Weights of a small mixture-of-experts language model, trained from scratch on English Wikipedia.
Experts: 32 experts in each of 9 layers, 80 SwiGLU neurons an expert, 2 picks a token, a softmax router.
Below are experts of layer 4 (counted from 0) of a mixture-of-experts language model. Rows are named router (the router's row for the expert), gate (a neuron's input weights, with its number), up (a neuron's input weights, with its number), down (a neuron's output weights, with its number) and show model dimensions 128-255. Each number is 500 + 25 x the weight over its row's rms, rounded and kept within 0 to 999. Numbers have three digits each.
Before each expert's rows: a language model's description of what the expert responds to; "mostly gets" lists some tokens that are sent to it at least half of the time. This comes from a sample of Wikipedia text that the model never trained on.

# expert 14
Description: Commas and range dashes. Commas, en dashes and hyphens between numbers in dates, years and scores, like 1924-present, December 15, 1860, 3–5.
mostly gets: "–", " Bar", "),", "ib", " app", " down"
router:511487475528502509471518574525532502480440511527508490496487514503473516523493473504496483524503500494517468500508486479495499479479491549481490493493486491515499543479507521536525480471467504510479481494439516452500512525512504476499492495493484549541532500460506501477447509549474466472520540492501486479497524489474541492484519484466523523501494520484548509513474466509503537511529
gate1:520494494536528514554534531471569508514513487511537513514488512447522494535511519493513495460473504494544490503531462504472516496513463529515504541463501522538494495493535493490514528474446458541483504483538502442503493455443539486470470505500531489526553528475496543550513529490514466525509527479521479509518505524487537476501492519468494494483487492488521495536496539498489488511534
up1:509534506508540508473456552490496486461503531533494490501491567547504506463507508525472480507488500511549538515513523504489528497469495496543517497506516506493507511562486470481528561510501450499520468504539485500492517521551498473514536495499506512513457507487481479512462493487488506497507461431528460465540512463493486496456474504563510456503501506521514504485479469514571511476493
down1:510543523493493483457480508509505486465476534519504488525511515529491511493491505536481466503496477501492492517507502511492516531474544519496585455554524494518487479507471476456491509497521483524507469487470506511515524510514480497514519526512459514487505471524499506527514490493478531503519520474509507470511496520439522465513507501534503521455487490492531499501511508524495517494463
gate2:526471495532508467491541518478511481487512502513469531573501509493528474521478468478506512491531496503469521496494572481506518526435467499495541510506523511500465495525488490493493498521498550507551479544487504494499491446487503459510500528479537466479466524496527448455500494490486488472509505506533504506529474487515462526508520534467488516485495441490487530486479512503526489479503
up2:535473515458500492506482521489485523487516514497484437491472464457523516509496504542480497486480546495525492495535472470473499502489533506523490479475493479582504521515471536492460515507525518526517506514500516552494510549467526508502498493486496473548484501479477481473478489463501454477517499536528491518503463490514492512495498483541471476466525461474505445544499522507520469493504
down2:484539502551478510532487479527489502439497505473478488550460521491484499486473527539543525523485558526504500506527505551508516473505509514534510470504519541527498477491517476493512472488489506469489495451513494419495519507528531471489478532500487492505498456504470522492503514502536526498481504476505478493544529472543510499485534490471492546490474475516500488486468508491503490515491
gate3:508476526479544507467485508485436512501499498506502521510489520544511446529533529486526513529478491464493514459526488502517532504469497494511541494475516498514572469479518527460509515507473449521506512459484516484489522517523515471597479529539524514471534501502543496465480529523516491514502492487514498513496507494511451522503523497509513490462457476524505495505491525504543469471471
up3:547492512520496485458465497525482506477516493509518527522478483534508475530417511503525506505448504450496507491509504504524554520490539486526474512516478510501508479528548537473527485489464475533497491453528543446475483539520498492533560530462496518483507520486529513497496520478504527500536470485498453521467475487532438504495532499510475507467498520480507505498484575545513477496493
down3:502491525488530508510499481486538481496509506515480471550474499513481470486524454509514534501528520492504508534486496504486520473520487472504510514478532487486487463509486516518524498466491530525538446499482518491496447539487544501508494495532532482523486501484477445478497479546458517524486514528523499504522462532504492457523476518510501549518428458466516520513505474536516500504468
gate4:505436472511494497485483418515485487542511508474508505534522478514498541496504458515487517481531462503492476484549510503495497529519510503534531472474430495473491478462537501505497507474500504524480528504497497475469491497495462538496456498494528483446496433511519539528494502472482494499465535493455529519526487428552490515516482483482479518482535501509486507499451480520475536508520
up4:494507485537497506454474483525487487495498525471459472520512505501504509515528446494500527515514449517492442514538474525487484462521492468545566517504464531499475493501517494492503508483474485542491510532463492489475529507490507530467471459495525516474514480484518527498486495497462458502485544533490525519535489455564540494472476502457501521512495486488533503495487506508468545516535
down4:494508482517527510499522488524502511505523476493544499507498461525539506515493499501484487517519514482508476504472501492481471501506521515488487472496473500574479521497496503506481524523547523514492510545488526470456512441485538477503485456475517497530492471500467488516517458522430497532449537503447547510505464518537494539481496504442489495465499499495511493504473487489479529498521
gate5:546537535508487499481492496502529529516532514492545523515494483421518472528493529474486456489518476483469502505527485529502505528526529526521502505495435509508468510509515502511495472491538498477486556512494485551483517511483481474515517472519530487511543545523475517486492534505476477483510497500467508482507491508470499482489550529480441510482510471526518446526503490503473451481482
up5:444447516467457476529520519504532481488449483459504488516527507521485519531502498521510480523489487461548492501518506492498515476473496477499497494549564557525522502525491501500496520517469541456499482503514478502466488504495502533486459510524450510485473490479502507526509505553507501509514479498497549489526497492488470464509514459539520510514432463524503496502507468499456471516501
down5:507461483472555487487494493477493484514451496502484484505459478500486499524488484476477507530520489479530505497470501511472531504516455519474501520543505495503483520516492463495550515539491520458488536479533516509517513476467444509518477507494474499520449478493474514463464548466536478506478464537460524555540544470523481491519535493448494507508501474522479495470512505471499477539489

# expert 30
Description: Letters after f. Single letters right after f or F, such as f-a-ithful, f-a-çade, plus infobox and table labels like Coordinates, Length, Score, Goals.
mostly gets: "qu", " Coordinates", " Goals", " Phylum", " surr", " Length"
router:493526531467463528477503495519504501531492487557519518498484518448530481495534484507531494515485492520479525515514542465520504519462509495494495497504540458487523486479540504485496436445513503482518490516488508491556515432490527563548471515464517528493514524495515495538485503530490546494513468502509482491490510455473484526477512474498530477533538525471530463476512501499550504514520
gate2:524477491488488467514508491500520507483534493528527499509455472504496521481516530480515525535504486495526495494505451493510517516453498477495475524466551532488509493501520487480509509494475465524486516546513537501514512546462501476480452517485476470491492550484518464504507500520531524518512484453491480487509486480478461513537449451496482495513506512466494465503509534477516465482528
up2:544520472501497503524476507489530524484497503492475504551507488488490520516503551491482522526511482508514533497494510516464508531493480460486478500523495525475481501505515524506500533534488475514483536467505508535449517521535481502476481502490536485490497544477498532466502530541501509486519509484469469482490511486592504498496469491464513507512494485505518497507502502514474480493508
down2:519498517468503513546542502487488497468496532509524451511522495475473531460507544513489522460528509561498545502513518494482527543509508506490481533523480513467533497497492470498522476497475527559549501539491480496487457518547500476497481499504490495476531503467486545485496489535486550462477521526526502473527480455457470529478537519531493494517450494491481478473477465465510518484504
gate3:489538516507475470512487520531469499503503510498514509525511465508461529507520486483520510502504515518492495461477465481546513534487501474477474507478506505512511469494576490511507492512469514485484506522512479487494487486463435509559533464519520535473520496472516436507438502499468527472520473481492469510495467452472515546495507495476515487521550514501459484492560493503533514453521
up3:475535493519465466518494485519482464534421481473529520475483487517504520527522451501488475485521495538496492473537510519497451516484491510489500517505517465437513492484481485500529512479483449457495484459556513463493540490458468499480485516558515555497490459503546494515517508534481476486493516467491510500485528539460525466484532475507507514504514517495526495495502477515519536519484
down3:502513497566475495480518522453530531518539517504487530462503525448511444481522506521478482531478510504473477510509509535509513475464485560488472498487467497554471479531520499532465473516496554463500501515535484502536470510492482457480507478455510535488497522496544495503497516478507565530509480480522485503478506438465530510455480538540474449496515495516487525519521532527550527493495
gate4:482468493503464526479495490498501508487503449512503554499509502495468458463457547505523477471560552551515522486451529509508486483506515492489526486505479488479513510485521473496481487469480505488525519526504496507534496551490531467506474499555512501459475481507512508488509484499466480502475450510495454531495590458521507482509505479503501514498526479500474501497471479498514454507517
up4:547529494532493531471482517483494534523476507488483475509510484508496481527486460512519473513543516505514488473520515489523472494506536495456517513514456531503526466491462515508507502511481470476496454530490494463491470508474495494506536528521504475509511471482495533474515563535510510457556520530512506490469468539521477457479502491515469508467463558471527522526468523513500535568480
down4:498534493514537468500477513507483484498506524540536488474533490482475525519524500500492455506468501519478520472500559496520470510506468469510500514481489476518516481510476521521478497540491478485530480492499550526496506542499522468512515480475474552528483504525524483496543493543519480503500471500504491544513471480510488511487493457499512522480481490493498524470539500489463561500482
gate5:544470474495484531518482497451479483483493527481527560518476497482506485494498479429516488526444497524521513485487494495550537526519501517523490508508501523470515480535519472509481472546521487481479490496513558464498528525496497544515471502521505495458509514496470538470530475495473472521504488511519487520525470479507517532474460490528512507494540513507521460495482528488537528524526
up5:505493501531511528501477496511492453540529469506506448533483451503496497573503500454472481525492497526477483524517529495548462471498519469533509481512510490481551485522487492503505492485477487485516456453469509519526495499499504467510507461538476505532527433529483477563547531515484492501444489472508510528514506521488518504510485508493502488513510568464456500500482489535503504458507
down5:538547504533480558550461519491512523479488518514511504450493529474508545517493485499463505528452457473504455494503531518524469506511508493498501519520512511510496527466491461491493530502497462449506479491548496495513485482484535461500502501480503530486510526509495517485534524537511499502515555550487517522520469499516510488476487484509520515454517517519510497462518524507507493495517
gate6:529514525544486520486458479540474498485529518496494499487528502448484533492483501475481467485448480502489513480501510485556540504500524522539477525510489466492491465475527529504537445467527538471472485493461495460481513486472498519489499442477498512470521477491490464519463516495500479469497466505508495520477539540491508519531527517489532495508490491490477580536460521484545538475535
up6:488560516514485520517500522526513521502521516493507521524495506509465506514504502508489505464512519514513510499506521530530535495501540535543535547498425482459493507485533476504534486475490492489495496515534477524454503495440485486497492495485475500510445467533500478508456507531518481451500516491444525556519488525535464499473528495519498491497503535476489507506527498498519503480525
down6:493439491482484504478521480500518502493501514520516536545533527489531500485519469497460477510499531519553500540536495514462504496484528523494494538540476501534476501470509540493560463499502537562464512518460498531476490482501523515521501444440498481542491499492502496474500513442497505519535534510536473496514504494550481534517508494511489500554477523465457527475502480473499448520525

# expert 26
Description: Conjunctions and prepositions. Function words joining phrases, mainly and, to, of, or, with, plus is and was after a title subject.
mostly gets: " and", " or", " &", " than", "=", " To"
router:513535531497519511471526499498522547485523477531512497504455523490463494455484522464484533484485490474520492504525489497543509489519547496495481491474514488510494511566510539509523533494480501505473516485495550505485501518485503511493511537500475523502531490483501468446514527490505491461489436555503543507496480507461509523546473475487466476431512515529488478518500543511497524508492
gate1:489493487527495521514477472503524477519535457479499507484509490502482466447530498504488491489520471534495517543500463490466514489484509476529521537501489537473490496474526510546507531525514506450497444512482477510493471512509503526552492468490488476535524473493454466493493500491493503466491521481493528473487532421494506522463542488496499508454482466492520524462527528529468500499491
up1:537483465467514495500490476487554481493486474491506509523488498502475531443481498506525523489510524517469503486496519490490499466523526470514509540455509481506498466472503469501472508521460523490525496514497540519516480552524501522553468483498485510485517441492487488501483518492489487503445473520519569516498519464497475514482530541472495465466464528474507531487518509541472507529522
down1:456543431543518491451486515499501506529513492494480535514506503490560546483496475513526492540479499497487482518531531508537535483497486501489500532494510479513499486522514420526449512524510489511501506513537479493486494459519452476494546482451482490466482527520526478490558531485508468521549475516562470521496537496486512493455500485511522512508497533522451505521514518534499519497511
gate2:488449503500513532534480505449476554520497461527505519478522481522519513530515502498470517475488478524515488525505496530483467484489483462530517490525494486502476512538532479517512500496496504485508505510520511549518543465499493513491504484463537474471495490497487484506491499491507530510505514478466493474524493505487519498464501475492485490462526508503520480476496507495521553515529
up2:450470518499502460538528509460544474526522501506484505492535451554519523487524531475532484501497478552518543494539485494523484451504487514494479518494498503511492494500495449492463476500509491525524523487513517521486485467479491501513492510525494492496507490460489499509479463456461512533510494481510492513491520509506505528479521481506525464504483512488540473526518497531493478484542
down2:507471521512478474517465504483495512531515521469515519504542511504489533453463510463483472497547510517500467483497475511558515535497516489532487479474489483506492491519501448557437505503507501483486521495500575467498523515451578510480466528498492541537518478505504500514509488488454503522527479511482506495514496534538506501513532521491499482502520506502502493504519483501493523500486
gate3:469491520457525506510524483516487503471480542491489562461471495474469522477484539497532461495480491456527490498513462492491475473559520483498497494479498553466489482489509515491537490510480489486494491439470502508470520539473510506516518522525469511510502460515485561502498498533498480494510503477464504499429480473511510511514490506528537510465502507529460534477448479465539503490540
up3:542514507499507467513540482443504473503474526523517519535510507475496497483491544502499497503512521519505507532460518485488461470530513492485466516500467501478526461486502510537548532533469480512469529533531497494507456467459483507487487485476500500500508467535463485494477520521469487518502511543469497455534461516501521485473487483521494551502497450512495494517531485484495481480514
down3:481514539542475474457510492487455515477523525522490501501519484549507473516506496526518437507486491480488436479454479469467508504491544508448502465487438485518502529506456498514464506541455484447513507493479443496500510540501505526477511516474492480501456471488483505518477530489536503544538536523487480470520468505501499492487503469505517519520475532522499503491485515493528490536519
gate4:489533515484501453497451539474486491486453479471452514469486480462503495560469469493504521491539513499488435478503491498474532496489536527523496500508506507512464487469499514516531496511498518490488519490478482503563499457564505475513483515511528506499503550491523456524490503496491493492532516524521515503546507509481506484511424503480520487470509520535508486524536510485547525532497
up4:453525518505498489534536477451525458436486495512476507481503491507529511482461494506494493509514561500502483472527511456505540528500506544491497504424500502500479461450524526498519487480511483484486521459525493517530471463495500498496525495490506509527552520540492464518484523508474524497498474510513485453472504521499509509479476471483495518481511547501549485527503540515535510519553
down4:471488523527530480508417469512510474476497511504485507520508535501473492496500510511506518448527484484550518489503517525530496504528501500509485539467562472495535485504497506520497508479474499532494486485530495489493528504497534506537469511502499499523502534519474551485504457527507503477492484529505488546490472512467489443512441498513477515488538516534491527510524507523530548546531
gate5:478494484510487482477471486513504524488528476456479551521514543486497455487478528520488541477468481487502483506511566520514460553530517497488457514481472495539480497546513541485478493511512485544525497508457505500453497543479493547449487521499480512528501524521475515473494541515501478486479457503488498542498514533504514555470511486509476488489501525520489494488530490482530509447537
up5:457524493451481485489460473529526510484473493468492531460498496492520488503454471472512500523485504508537519544559487470478524496500518482502504496464496525509497496518525517499524485540492515514501463533469504492534548510483504495473545471534505514521538510464554524503504504504529477501426496479528504524458497467507479528483497492525537549457496532547525527502491508465514568503541
down5:498499441462522478491512486459535503546515500487537511486485500517499530506461528479528507509512526524522453487484524513503468493519452536487500499515462500500498562490469499469530524504512466488520533489502601511517508494484550533518493507539509505517479516479493467480552517494483503498517446493510500486495485529498481534487462463511510475511484501493491471498523497522521525527529